Weights of a small mixture-of-experts language model, trained from scratch on English Wikipedia: 177M parameters.
Below are experts of layer 3 (counted from 0) of a mixture-of-experts language model. Rows are named router (the router's row for the expert), up (a neuron's input weights, with its number), down (a neuron's output weights, with its number) and show model dimensions 192-287. Each number is 128 + 24 x the weight over its row's rms, rounded and kept within 0 to 255.
Before each expert's rows: a language model's description of what the expert responds to; "raises" lists some tokens whose logits its average output raises strongly, later layers aside. This comes from a sample of Wikipedia text that the model never trained on.

# expert 5
Year digits after dates and commas, plus words about airlines, aircraft, stations and companies, such as Airlines, Squadron, business, 2018.
raises: "ð", " to her", "ing her"
router [122 147 103 129 132 181 103 110 128 149 105  78 116 115  94 107  97  94 144 116 132 141 107 134 142 167 119 171 131  96 102 105 112 163 114  97 141  95 133 125 119  98 110 133 165 133 117 135 177 162 124 135 114  88 113 203  99 140 165 149 128  90  88 118 165 167 121 107 133 138 169 111 117 150  87 108 122 122 117 138 159  92 119 138 112 124 108 173 115 154 145 114  86 114 154 109]
up0 [135 138 114 113 155  82 132 111 106 110 119  87 123  88 125 151 150 138 140 127 125 127 144 132 130 152 100 104 113 156 150  97 126 157 138 102 144 122 106 146 152 120 127 144 115 152  98 119 114 126 118 156  95 100 121 108 105 128 148  96 184 115 129 104 128 109 131 175 147 153 147 128 169 105 135 127  95 144 112 134 144 161 133 128 135 189 102 127 119 140 133 109 106 118 126 154]
down0 [ 86 100 124 149 149 122 137 130 119 126  95 129  90 114 141 178 146 151 102 106 136  67 132 124 106 120 113 139 122 149  49 143  75 183 129 133 147 119 108 116 114 131 111 146 130 111 125  91 116 132 109 160 143 118  67 109  77 131 118 146 121 106 113 125 151 128 134 143 177 134 112 141 137  85 150 110 109 120 124 130 129 131 114 112 107 163 112 111 106 175 122 175 130 125 152 160]
up1 [ 97 122 117 182 127 128 146 118 120 138  90 123 113 168 117 129 170 147 115 167 112 109 102 135 106 116  98 148 150 137 134 111 111 116 141 144 152 134 126 134 117  97 152 116 144 114 124 119 137 127 134 110 130  81 125 146  86 168 174 138 150  91 133 130 136  82 133 100 131  99 188 118 136 106  54 134 105 101 122 126 128 149  71 124 121 140  39 101 110 159 143  79 104 164 122 119]
down1 [136 128 118  89 100 172 107 125 120 108 162 165 162 108 108 142  73 128 119 132 103 110 144 134  94 129  82 116  92 143 132 123 123 145 132  71 194 122 152 135 139 138 157 174  83 135 114 122 150 131 100  96 104 133  94 145 113 119 103 133  98 142  97 135 153 153 113 128 101  71 147 110 133  86 136 132  79 103 122 147  82 128 146 108 125 148 114 153 141 118 160 129 124 126 122 138]
up2 [127 102  98 110 126 153 117  86 106 145 117  94 136 133 114 139 150 145 156 177  99 121  51  94 157 106 116 103 117  97 137  89 127 125 129 133 115 130 102 108 123 141 105  98 112 148 111 111 108  98 144 108 111 144 116 104 100 135 136 165 131 134 144 120 140 169 116 116 132 129 107 125 152 131 120 131 107 125  85 117 104 104 112 123 126 115  92 157 119 175 137 153 130 134 139 130]
down2 [153 175 135 120 105 138 146  83 160  98 133 120 134 106 155 147 137 119 129 126 169 104 149 114 101 181 158 116  88 130  98 118 159  98 154 143 123 132 145 115 167 149 159 105 139 127 142 137 106 137 104 133  95 125 116 113 153 148 117  89 150 104 149 131 140 134  72 140 137  83 124 140 131 149 161 143 139 108 121 113 128 156  86 124 134 114 131 116 148 117 128 142 114  83 100 123]
up3 [150 163 135 118  90 115 124  99  93 109 100 116 125 111 154 111 102 109 117 142 101 159 119 139 138 151 134 110 130 128 105 132 109 122 163  91 147  99 125 108 137 117 110 100  85 133  93 134 113 126 150 104 134 135  96 131 141 125 147 118 137  85 124 148 140 141 176 128 122  98 108 130 133 144  98 102 166 161 158  98 168 116 110 118 126 161 147 118 135 156 169 128 128 115 154 146]
down3 [132 177 113 121 149 133 125 150 146 118 130 184 116 166 129 116 111 109 112 124 118 101 136 107 124  82  97 119 161 131 170 105 141 150 139 127 110 183 121 159 131 126 149 158 141 101 132 118 116 111 109 141 114 114 142 151 116 120 140 172 146 127 153 132  84 126 133 122 148 175 131 110 109 155 129 166  91 119 135 130 151 166 128 166 151 128 167 160 130 122  63 107 161 139 135 133]
up4 [154 102 123 129 132 122 141 134 122 128 131 123 113 134 113 152 118 143 163  95 141  70 153 100 102 164 184 111 152 120 159 108 108 138 136 134 142  78 120 131 117 162  92 118 147 169 138 125 150 157 135 157  99 108 137 161 118 124 130 128 137 151 167 135 129 136 115 187 126 177 128 154 127 118 130 128 127 121 105  79 126 165 130 136 133 121 147 135 138  86 156 124 165 130 147 144]
down4 [115  92 122 154 117 138  83 139 143 112 150  82 139 148 103 150 131 140 154 123 136 131 122  80  98 142 117 126 144 143 107 123  94 122 148  91 119 121 138 123 135 152 118 125 117 145 129 104 122 161 109 106  99 134 107 126 136 159 114 161 109 132 117 145 171 129 134 155 146 193 123  48 110 160 108  75 104 110 140 114  85 138 106 122 134 147 142 136 139 118 152  87 141 128 135 148]

# expert 1
Line breaks and punctuation ending fields in infoboxes and taxoboxes, such as Born or Origin lines, before new article headers.
raises: "ering", " | .", "|  | Republican"
router [123 145 131 125 132 162 121 134 155 138 125  85 124 146 127 125  96 138 160 134 130 141 123 116 140 165 102 156 126 109 150 109 116 133 138  89 104 138 141  97  65 165 101 130 114 129 145 118 173 140  95 132 104 109 116 132 136 155 148 154 109 141  96 108 131 138 116 129 115 117 162 140 107 126  95  89 148 100 148 126 175  86 103  88 107 151 133 103 115 146 200 100 100 137 123 125]
up0 [122 107  93 149 153 131  94 143  88 140 115 142 147 187 124 126 103 158 132 105 124 120 122 128 152 150 153 104 134 136 147 118 110 135 121 107 116 104 121 102 108 187 114 118 123 131 113 145 129 112  97 126  91 124  72 148 138 154 108 165 111 100 120 139 149 152 151 123 126 118 151 159 113 171 133 142 122 114 122 159 134 127 116 104  96 167 135  87 118 124 210 146  98 148 101 177]
down0 [ 97 136 139 154 111 138  85 115 118 124 124 102 117 151 110 131  99 147 144 101 145 164 107 154 150 170 128  94 129 105 135 120 103 156 139 138 113  88 113  97  73 135 105  78 154 118 142 107 161 155 107 168 125 112 135 124  82 153 127 162  88 135 145 118 184 170 136 169 160 128 164 123  97 149 133 108 149 126  80 126 184 132 126 155  73 151 126  85 124 118 170  86 132 180  76 141]
up1 [121 196 119 122 111 150 170 114 149 137 116 153 122 101 129 102 126 128 152  71 138 102 110 126 131 185 109 214 162 135 123  71 118 153 107 106 141 131 114 142 104 133 131  80 137 119 102 135 164  97 155 124 142 116 157 182 146 133 144 120 111 110 193 140 109 126 123 145 130 146 122 147 127 168 125 136 119 114 105 140 118 153 132 160  78 141 143 129 140 121 163  90 108 145 150 119]
down1 [155 158 125 170 180 104 118 109 174 148 108  91 128 104 122 161 122 154 130 164 155 113 138 114 137 124 124 118  81 134 100 118 167 133  95 132 114 118 132 122  98 128 107 153 135 124 136 157 142 112 142  78 158 132 126 118 149 134  96  71 136 121  95 108 214 119 157 118 108 154  96 132 129 138 196 156 151 127 179 130 115 116 128 131 153 137 124 121 170 152 109  87  92 150 150  64]
up2 [120 141 149 141 187  88 118  83 142 112 151 128 149 119 107  93 105 161 144 135 160 153  92 149 111 120 140 131 115 139 147 106 110 103 140 110 119  87 130  70 118 110 123 123 110 159 122  84 140 166 102 180 123 118 102 138 167 143 109 106 103 140 153 114 109 135 118 133 116 108 110 127 160 146  86 115 137 102 134 110 154 165 136 134 146 165 120 130 135 129 152 133  88 126 123  97]
down2 [107 121 107 120 119 165  62 159 121 125 121 101 147  97 136 164 124 126 133 116 154 155 144 117 142 115 134 142 124 132 149 113 128 145 130  83 150 136 142 134 152 157  93 108 131  90 137 106  80 141 117 128 146 158 104 131 158 169 145 148 155 152 118 117 214 126 100 138  75 157 145 119  98 155 146 154 140 129 148  97  67 148 108 128 115 120 125 131 140 135 145 111 143 126  59 111]
up3 [127  80 122 173 111 160 142 139 171  95 165 169 148 150 146 132 120 181 121 116 163 132  89 115 171 151 112 119  73 142 137 122 152 126 123 163  88 151 141 102 121 146  73 150 106 152 163 105 151 104 113 101  98 157 120 165 148 156 140 123  95 148 101  92 142 135  93 112 109 134 107 135 172 142 129 105 140  94 120 127 144 103 138 126  85 129 134 142 101 142 170 100 117 104 100 174]
down3 [115 115 137 112 145 142 104 122 109 133 143 104  95 115 115 129 160  99 119 209 116 157 120 144 136 128 134 158 113 118 170 128 148 135 142 128 110 117 154 124 145 145 146 122 184 118 124 104 156  78 132  99 148 128 139  82 100 118 175 131 135 118 138 134  86 179 156 186 139 128 120 137 124 160 126 152 142 111 141 130 106 145 136 123  98 126 135 123 143 109 124 125 144 140 149  92]
up4 [159 157 130 145 116 154 147 112 139 122 129 102 118 147  76 157 147 117 126 126 154 135  70  79 131 168 135 116 146  82 151  81 149 158 110 137 119 150 122  82 111 124 140 159 142 147  86 124 175 138 161 118 165 110 118 157 104 120 165 139 112 124 107 155 132 139 152 163  81 128 150  93 161 122 122  79 125 108 101  87 154 112 122 133  97 169 116 107 129 136 119 133 124 125 128 120]
down4 [141 108 168 104 137 171  89 122 108  70 125 131 115 134  98  74 106 155 119 160 158 150 145 164  94 137 147 131 162 135 114 133  87 106 123 147 123  88 108 114 176 135 131 156 135 136 120 111 117 108 126 137 152 149 150  92 141  86 125 150 143 133  70 109  77 104 164  96 107 102 153 131 140 146 153 116 102 165 131 126 173 116 132 140  76 149 150 132 109  95  98 139 162 125 119 147]

# expert 2
Digits opening years in arts and culture text, plus words for creative works and companies, such as play, book, Company, 1988.
raises: "ão", " warn", "ð"
router [ 92 143 115 153 167 144 127 106 171 144 145 149 183 165 136  70  88 171  96 110 168 125 155 155 172 148 140 164 117 111 109 118 155 124 112 111 123 136 141 118 112 138  84  91 131 169 135 115 141 127 126 147 119 117 133 124 134 153 140 123 126 149 160 106 155  94 151  79 136 127 133 113 130 138 117 135 134 104 133 137 173  94 110 133 130 148 125 155 117 163 151 105 105 101 141 120]
up0 [104 173 121 114 175 126 118 125 163 147 131 152  97  98 126 115 112 143 124  99  81  84 145 152 104 185 122 101 181 151 116 136 121 120 130  93 108 138 128 124 121  77  66  87 112 143 114 121 139  86 145 157 104 156 108 148 134 138 119 123 156 137 118 150 127  79 106 117 129 122 152 142 149 165 127 107 112 150 101  77 151 163 122 157 110  63 175  93 111 131 160 129 128 138 128 108]
down0 [143 158 135 148 156 144  91 138 107 117 125 152 137 120  98 133 130 120 124 124 117 145 134 150 162 144 151 146 130 125 113  90 116 145 151 147  89 150 124 134  92  98 108 135 114  99 159 142 172 144 124 122 132  98 140 153 115 138 142 132 183 142 152 146 140 149 114 150 142  96  97 109 130 173 148 154 161 158 108 140 133 138 125 131 134 107 117 153 119 124 116 134 125 126 142 144]
up1 [156 148 113 164 143 117 152 114 136 123 111 127 102 152 115  98 127 127 140 135 128 112 118 130 117 103 148 152 135 162 101 126  72 170 115 105 146  84 102 136 108 138 133 126 128 141 107 112 155 129 146  98  85  94 110 155 114 128 137 140 138 122 166  97 122 103 162 130 132 106  82 146 124 164 119 118 105 126 120 131 132 144 112 156  97 119 153 195 150 149 133 138 127 121  94 125]
down1 [125 126 166  99 117 129 126 165 125 177 152 123 163 135 128 117 122 105 144 118 156 102  66 123  82 133 144 172 157 120 133 112 126 163  93 115 105 131 110  88 175 111 111 145 100 151  95 154 138 123 161  88 134  80 134 148 131 138  99 132 117 149 123 150 140 160  91 122  84 119 115 138 168 124 148 156  70 135 133 183 143 137 111 114 132 148 127 111 154  80 130 125 145 148 105 148]
up2 [137 142 127 120 171 152 146  95 136 140 192 137 127 153 124 127  77 135 137  98 129 139 166 109 168 169 100 151 144  92 167 136 135 105 145 154  94 127  90 141 119 104 132 154 132 125 141 119 123 133 118 120 147  73 109 135 116 137 150 145 133 142 175  94 129 119 143 104  82 149  94 185 155 131 133  99 123  97  81 126 120  92 133 113 148 127 141  88 125 134 151 150 139 140 144 164]
down2 [151 156 116  58 112 127 122 123 160 107 168 125 133 138 137 156 115  72  98 107 132 150 167 132 135 103  80 145 156 149 121 119 142 103 154 128 119 151 116 110 113 120 126 114 112 131 164  93 113 126 130 151  93 100 106  91 130 159  95 140 106 108 141  84 151 122 123 119 113 156 107 129 183 164 129 164 148 143 171 162 122 131  96 147 147 129 108 130 153 169 144 129 104 136 149 150]
up3 [164  97 107 181 143 115 119 105 104 106 172 126 115 144 127  94 128 161 139 133 160 133  62 138  94 109 165 160 155 144 102 116  92 143 125 134  93 152 125 138 129  71 145 116  77 125 158 143 110 120  91 116 127 118 118  98 157 152 118 101 133 143 139  54 157 118 105 141 116 146 121 162 118 124 107 123  97 144 143 116 102 102 137 163 165  98 121 153 130 133 143 138 159  97 116 181]
down3 [105 123 166 143 140 100 153 155 158 161  88 109 152 120 139 142 107 138 107  89 114 103 162 106 117 122 120  57 154 138 116 189 139 121 102 105 171  88 144 139 107 118 127 126 136  94 119 139 167 103 136 101 144 126 118 144 190 133 132 138  83 148 121 122 156 126  89  68 119 134 120 135 138  99 118 139 107 113 137 172 128 146 161 169 125  95 139 153 116 100 115 107 130 124 119 102]
up4 [127 151 137 145 120 123 109 112 144 105 147 169 141 127 146 106 144 151 122 127 137 152 136 146 197 131 117 158 125 125 144 158 145 160 122 174 123 107  72 127 140 110 137 107 127 104 124 144 112  84 101  96  60 100 158 208 118 137 137 127 136 130 161  99 127 103 144  76 115 163 157 120 137 125 142 135 141 104 130 178 130 140 111 137 140 135  62 141 173 150 139 112  97  78 146 143]
down4 [152 151 130  90 109 148 132 153 124 133 130 143  87 185 134 107 136 132 125 141 107 181 141 159 127 132 110 145  99 109 169 127 130 128 133 143 129 163 181 154  79 107  78 144 109 141 128  95 146 179 105 142 145 140 184 154 150  91 104 109 148 113 139 122  93  91 127 131 122 146 152 133 126 127 159 145 106 103  99 134 153 123 115 124 119 133 143  97 112  98 129 120 151 125 124 104]

# expert 21
Pieces of English, Scottish and Irish surnames and place names, e.g. McPhee, Campbell, Harris, Creek, Lake, plus paragraph breaks before The.
raises: " witness", " Hotel", "imb"
router [122 135 124 162 152 147 126  69 146 163 157 114 128 129 143 130  88 152 117 109 115 118  99 113 153 133 161 167 121 107 123 106 126 106 129 112 159 104  96 101 116 120 140 163 130 142 134 131 127 117 117 111 113 105 143 121 123 156 171 152 128 134 110  90 142 135 126  93 104 145 137 154 132  81  59 130 122  92  96 111 146  83 124 151 104 131 142 174 111 175 162 110 137 136 159 142]
up0 [112 132 107 185 189 118 124  87 143 149 133 130 103 135 110 118 105 116 162 106 142 111 150 163 121 138 164 150 117 130 124 103 119 109 129 121 127 127 126 148 105 109 163  92 117 116 146 158 129 152 129 126 106 108 141 154 107 160 119 121 150 135 138 120 152  84 138 147  94 192 172 107 116 163 121  74 138 101 156  97 179  90  86 149 141 114 104 146 142 134 154 136 153 122 137 137]
down0 [ 90 126 132 123 145  77 110 118 158 115 132 117 149 116 120 158 150 120 120 104 134 196 108 133 120 121 147  89 136 141 113 129 108 127 135 130 135 111 107 127  81 137 123 144 113 118 120 139 149 135 112 156 114 120 106 161 134 169 144 148 133 135 128 125 125 105  76 129 147 139 123 139 170 108 137 153 128 169 117 143 119 113  96  95 190 136 159 113  82 166 155  84 136 116 135 134]
up1 [144  82 138 126 151 159 113  83 117 165  91  79 186 141 137 111 108 101 156 118 128 101 115  95  87 143 153 179 111 131 114 121 136  79 122 122 123 145 147 133 109 147 134 100 120 121 172 141 134 136 145 133 126 138 156 134 148 125 150 118 155 112 133 102 147 135 150 109 148 162 148 151 136  93 140 135  76 119 121 121 165 119 144 108 181 148  83 168 150 159 148 137 143 129 113 144]
down1 [134 101 133  69 156 163 150 146 117  96  97 155  89 110 120 118 105 155 105 111  93 140 127 126 114 107 122 101 128 160 147 118 153 162 140 101 108 149 157 127 117 157 143 124 127 153 114 161 187 125 102 122  95 143 102 133 142 140 130  83 121 126 150 158 136 161 135  96 127 140 107 103 144 127 206 149 138 125 136 118 106 130  90 116 166 141 124 101 105  60 116 142 111 187 103 160]
up2 [150 128  96 147 138 135 156 138 165 163 153 160 107 160 108 139 128 144 124 148 108 110 128 119 101 139 151 108  83 121 165 154 136 137 154 140 141 134 129  96 136 143 118 135 138 149 160 139 151 123 176 129 104 132  80 132 119 122 114 130 107 144 203 169 139 165 174 131 142 135 121 137 148  99 120 100 122  61 116  96 124 116 133 112 103 134 108 151  76 161 153 131 151 128 120 180]
down2 [156 108 124 141 161 141 101 140 110 101 145 108  97 147 137  84 147 129 118 122 111 130 132 158 136 111 105 170 133 174 120  90 117 128 128 101 153 144 115 155 125 122 122  94 102 187 105 102 134 185  76 111 138 149 117 100 120 166 150 120  90  96 143 134 128  98 167 140 156 111 107 122 123 150 184 100 101 120 122 114 166 109 164  83  99 121 150 141 106 143 138 113 166 147 130 153]
up3 [121 169 102 154 130 134  92 150 139 107 126 127 116 142 136 159 118 148 179 119 139  80 114  95 118 134 160 117 132  75 120 134 113 127 125 122 142 101  87 140 117 151 151 143 102 139 136 160 141 159 123 166 139 102 162 111 115 163 178 181 119 139 132 121 160 129 114 119  92 121 158 146 121 121 133  83  97 124 157 116 112  82  98 133 125 122 130  95 118 172 126 150 129 123 186  97]
down3 [110 157 163 126 155 175 139 121 103 117 123 163 135 122 109  89 153 153 158 127 132 131 111 162 139 123 132  92 100 124 152 100 148  96  95 112 141 102 136 114 140 136 138 148 106 132 153 128 130 186 136 160 115 140 138 125  97 111 154 102 132 143  43 115 114 132  84 128 109 123 139 110 118 112 137 147 133 134 135 107  97  98 150 143 157 132 115 133 166 143 115 128 158 116 107 119]
up4 [145 112 122 132 177 160 121 100 131 116 169 111 142 122  90 157  84 119 130 177 145 141 110 148 171 126 109 120 108 104 107 129 119 137 127 147 126 119 135 158 135 105 123 143 136 141 131 160  80 120 134  94 125 129 157 147  81 130 159 109  97 139 144 129 134 173 116 186 114 110 120  99 131 106 115 118 111 166 120 125 129 116 139 125 114 119  97 142 100 148 147 122 139 128 162 168]
down4 [160 138 117 130 120 174 107 112 158 153  83 134 138 119 169 149  86 108 149 119 130 136 115 127 110 139  99 131 154 140 149 120 120 126 128 146 129 119  99 181 110 146 135 134 152  96 121 114 131 112 125 111 102 158 204 105 161 128 145 148 136 132 140 152 170 120 183 124 115  63 127 127 164 125 128 115 140 184 165 128 151  93 142  93  75 112 122  79 102 176 130 117 172 142 131 124]

# expert 7
Month names, Born/Died fields and biographical narration about birth, education, relatives and marriage, such as In 1938, his birth.
raises: " tracks", " mix", " song", " video"
router [138 118 113 158 165 178 129  99 131 165 156 111 141 156 120 113  96 136 147 132 168 101 137  97 155 164 154 167 159 128 128 120 144 142 132  74 117  98 105  87  99 118 136 138 117 144 125 159 113 141 110 133 114 106 137 125 110 132 153 145 118 123 158  94 156  87 160 152 132 142 142 152 161 143 117 127 112 118 119  98 191  96  79 163  92 136 112 146 128 113 161 104  96  67 173 147]
up0 [102 141 107 164 116 129 110 123 131 113 161 166 109 170  97 105  91 126 148 148 158  80 107  94  94 160 131 141 146 155 142 127 115 144  90 141 108  94 126  75 144 138 147 116 133 128 152 149 150 144 140 124 130  92 128 126 119 142 149 133 137 105 167  79 134 121 124 132  97 113 199 130 128  93  70 109 150 122 113  93 161 115 101 142  99 112 122 136 120 123 155  83 101  97 111 133]
down0 [134 145 144 121 147 107  76 112  90 126 181 102 138 152 102 156  91 107 172 136 141 110 136 133 137 156 169 115  97 109 108 153 164 130 103 145  92  93 112 140 135  80 118 139 171 106 147 141 131  94 126  95 106 167 133 102 147 156 105 129 140 117 120 148 139 123 126 142 169 130 119 107 118 136 136 115  96 124 102  99 120 141 157 126 130  86 142 128 100 146 135 159 128 105  84 110]
up1 [177 126 162 122 113 132  81 165 114 148 186 126 137 130 144 107  96 160 141  98 122  89 165 133 122 138 144 129 157  98 149 105 109 130 117  96 152 127 110 104 131  87 122  76 147 124 154 121 130 134 162 102 133 126 161 134 120 128 155 156 146 156 159 110 123  86 130 172 153 109 134 142 164 136 126 118  83 133 119 144 140 142 139 134 137 144  91 178 105 149 149  97 126  91 138 136]
down1 [145 142 122 151 117 137 171  85 137 120  92 108 115 119 130 119 128 143 144  99 147 130 101 119 122 110  89 101 125 109 163 121 102 151 153 164 135 110 132 146  79 143 153 146 128 103 117 164 124 161 102 134 153 146 143 146  85 118  86 119 157  99 121  75 121 133 135 122 118 140 128 100 120 111 114 134 174 121 135 121 130 150 130 112 166 108 142 140 126 119 137 120 150 115 137  65]
up2 [137 130 133 118 142 137  94 157 167 122 134 124 125 107 156 158  98 140 157 130 126 148 110 121 122 134 135 169 135 156 132 157 141 131 170 117 129 105  84 155 105 130  86 145  94 123 139 159 128 116 111  74  61 153 144  86 118 151 126 145 151 100  77  75 135 170 129 145 145 130 152 143 119 143 110 147 101 101 157 201 183  93  84  98 132 142  88 158 110 135 188  87 104 141 122 141]
down2 [142 140 118 119 100 115 152 127 172 143  39  87 135 122 132  84 110 140 126 119 104 139 104  97  98 122 179 192 133  87 157 105 115 121 109 148 148 129  86  74 134 168 112 136 155 120 118  97 142 124 142 117 132 119 142 105 113 139 122 119 112  91 104 132 148 114 146  91 115 148 161 114 114 129 149 142 139 127 123 142 105  84 139 138 135 134 136 148 109 160  96 147 130 100 180 111]
up3 [101 123  88 120 110 122 160 128 148 134 154 134 136 132 107 118 113 118  91 161 143 117  86  98 107 117 139 133 121 119 137 137 173 147 171 126  81  73 123  91 159 170 116 173 181 176 130 129 110 103 171 145 148 117 105 145  94 137 112 112  98 149 161 115 155 163 116 124 135 127 143 125 106 111 112 168 114 136 132 115 142 127 148 152 147 118 102 124 116 170 161 117 126 121 147 168]
down3 [122 137 124 144 132 123  98 125 122 139 101 123 132 149 173 135 110 103 108 139 102 148 104 152 129 137 130 116 112 137 124 115 126 120  91 113 120  76  98 142 105 132 113 101 116 136 123 122  82 174 171 142 169 145 147 133 110 139 126 114 109 173 181 161  68  96 122 141 160 118 123  97 101 151 159 131 123 154 120 124 145 126  64 136 117 133 161 127 157 140  98 144 121 121 116 151]
up4 [126 110  94 137 120 105 162  89 146 122  97 119 117 133 141  86  93 142 144 144 123 139 171 147 154  99 155 159 144 114 127 155  76 138  91 112  80 115  94  91  96  97 137 140 102 148 147 143 100 115 154 151 148 135 137 113 105 143 149 153 108 117 146 124 122 147 129 151 108 108 115 180  96 104 163 111 148 138 134 114 144 118 123  77 137  68 114 106 122 105 138 134 152  90 108 157]
down4 [110 144 123 114 121 114 116 125 128  91 113 104 104  93  41 132 131 131 150 117 147 112 143 107 181 111 119 109 197 124 137 170 105 102 103  76 138 133 150 124 159  89 117 157 134 146 129 137 114 126 149 136  86 152 148 116  74 128 115 107 115 104 127 123 119 100 100  74 130 125  89 128 165 137 134 139  98 177 156 134 132 138 139 117 135 194  81 131 172  99  76 137 131 129 122 153]

# expert 0
Digits, separators and words in football and sports articles, such as scores, table cells, season records; e.g. 0–1, relegation, qualifying.
raises: " House", "ife", " Survey", "an's"
router [133 141  97 183 130 146 145 128 142 191 119 144 123 161 150 108 126 128 165  82 145 123 151 136 124 142 170 164 165  94 122  93  83 169 100 107  98 104 124 113  89 152  96 139 152 142 119 156 149 154 117 163 101  57 110 134 122 177  96 120 106 137 152 143 169 127  99 106 137 155 145 133  86 107 105 107 105 121 100 114 137 113 111 188  58 126 131 141 126 151 146  86  66 123 154 138]
up0 [145 131 133 139 139 115 139  91 139 121 177 164 117 184 112 111 132 148 131 112  89 171 148  94 130 149 117 189 161 138 103 115  95 107 143 110 125 132 132 127  74 135 100 100 132 130 132 161 157  93 100 137 137  99 153 164  98 120  99  92  92 129 185 128 115  94 123  83 105 110 145 106 132 145 136 148 106  91 123 115 127 111  57 155 113 130 122 134 121 124 148  91 108 174 128 130]
down0 [129 120 106 180 123 134 105 141 153 111 112  97 182 111 165 134 127 135 170 125 113 159 181  61 143 188 151 148  61 136 101 131 115 117 122 116 128 133 109  98 132  76 114 122  92 118 125 159 136 170 148 159 168 142 159 144 158 112 181  55 134 112 136 129  94 165 127 135 125 149 144 121 169 138 132 123  82 152 114 133 131 122 173 146 123 138 115 120 146 104 118 117 140 120 124 124]
up1 [135 120 107 121 115 203 132 125 174 142  97 132 114 136 102 104 126 155 131 138 145 152 106 116 131 153 113 155 157 170  90 124  88 113 148 166 131 138 100 136  98 148 138  99 158  80 132 161 132 144  74 154  99 140 125 144 162 149 126 131 123 105 128 135 154 178 114 146 129  97 139 144 138 133 105 131  96 107 126 124 122 107  61 120 132 122  85  94  87 156 110 116 126 180 170 139]
down1 [180 113 119 106 147 168 112 165 131 115 120 125 111 120 119 136 123 146 141 122 125 126  93 128 128 150 109 136  95 124 104 151 160  66 103 154 152 155 107 127 133 149 136 151 127 126 117 123 131 111 132 112 164 116  74 108 154 147 122 114 156 143 151 169 142 102 146 131 108  76 128 146 103 149  85  88 114 134  91 153 133 140 120 168 115 144 106 120 144 155 139 145 123 142 158 121]
up2 [116 140 108 104 149 130 133 122 152 137 167 125 113 142 131 130 128 101 151  80 150 141 122 131 122 120 119 156 112 156 119 126  88 125  87 145 121 134 127 108 133 116  82  75 135 129 123 141 168 124 119 128  86  81 134 137 112 178 149 160 147 104 148 139 154 125 148 116 129 154 156 136 138  88 179  96 158 129 108 138 149 143 131 137 166 152 141 114 100 141 107  98  95  97 142 205]
down2 [122 193 170 127 170 149 114 112 115 103 170 132 133 122 151 156 133  69 111 162 150 136 116 123 120 135 159 146 157 125 101 154  94 145 134 105 132 145 120  98 140 158 146 123 104 108 146 135 157 133 148 156 134  98 124 147 181 125 105 138 119 157 124 123 154 115 116 136 145 122 112 128 111 123 109 161 118 111 154 140 155 140 139 122 125 127  84 165 179 112 130 101  80 135 170 125]
up3 [130 109 115 115 150 176 102  87 110 155 152 129  99 139 144  95 119 138 157 126 127 134 142 120  79 117 201 164 125 101  83 109 164 147 143 143 156 118 112  82 101 155  98  75 127 132 162 153 105 117 100 139  69  84 120  95  79 156 146 124  75 108 119 115 186 169 117 152 107 143 152 131 125 147 104 115 129 155 118 154 179 141  93 116 111 155 138 117 103 142 162 128 121  93 176 163]
down3 [102 116  88 181  89  88 176 131 103 139  96 141  91 159 128 141 111 148 131 100 108 135 110 114 101 134 167 118 128 102 110 134 110 104 100 123 150 122 111 148  72 118 110 153  94 156 139 125 101 162 110 166 121 104 166 121 101 124 149 124 117 127 135 146 163 108 111 114 145 160 109 112 115 131 131 123 148 122 144 106 136 116 131 129 163 140 118  89 101 130 126  81 103 123 125 133]
up4 [134 121 119 149 174 119 120 109  95 122 124 118 137 128 117  98 121 165  97 170 148 148 124 139 103 113 173 117 128 117 124 104 145 158  66 145 134 124 121 124  96 163  83 124 118 147 133  87 160 143 107 161 123  55 118 129 159  96 132  77  90 111 150 158 119 107  95 159 143 105  94 129 110  83 142 150 151  94 113 118 132 122  96 164 126 119 120 110 117 130 137 134 114 153 118 147]
down4 [109 134  83  97  94 122 102 135 130 134 127 118 125 143 114 120 135 112 180 128 132 113  64 128 122 104 102 112 134 120 181 126 118 120 129 177 133 144 135 126  81 139 135 147  96 129 114 170 140  99 148 108 113 148 132 129 136 113 162  92  89 127 130 176 177 119 126 127 136 127 107  93 142 159 126 142 132 154 134 138 162 136 181 111 159 141 170 108 109 150  74 153 152 128 152 118]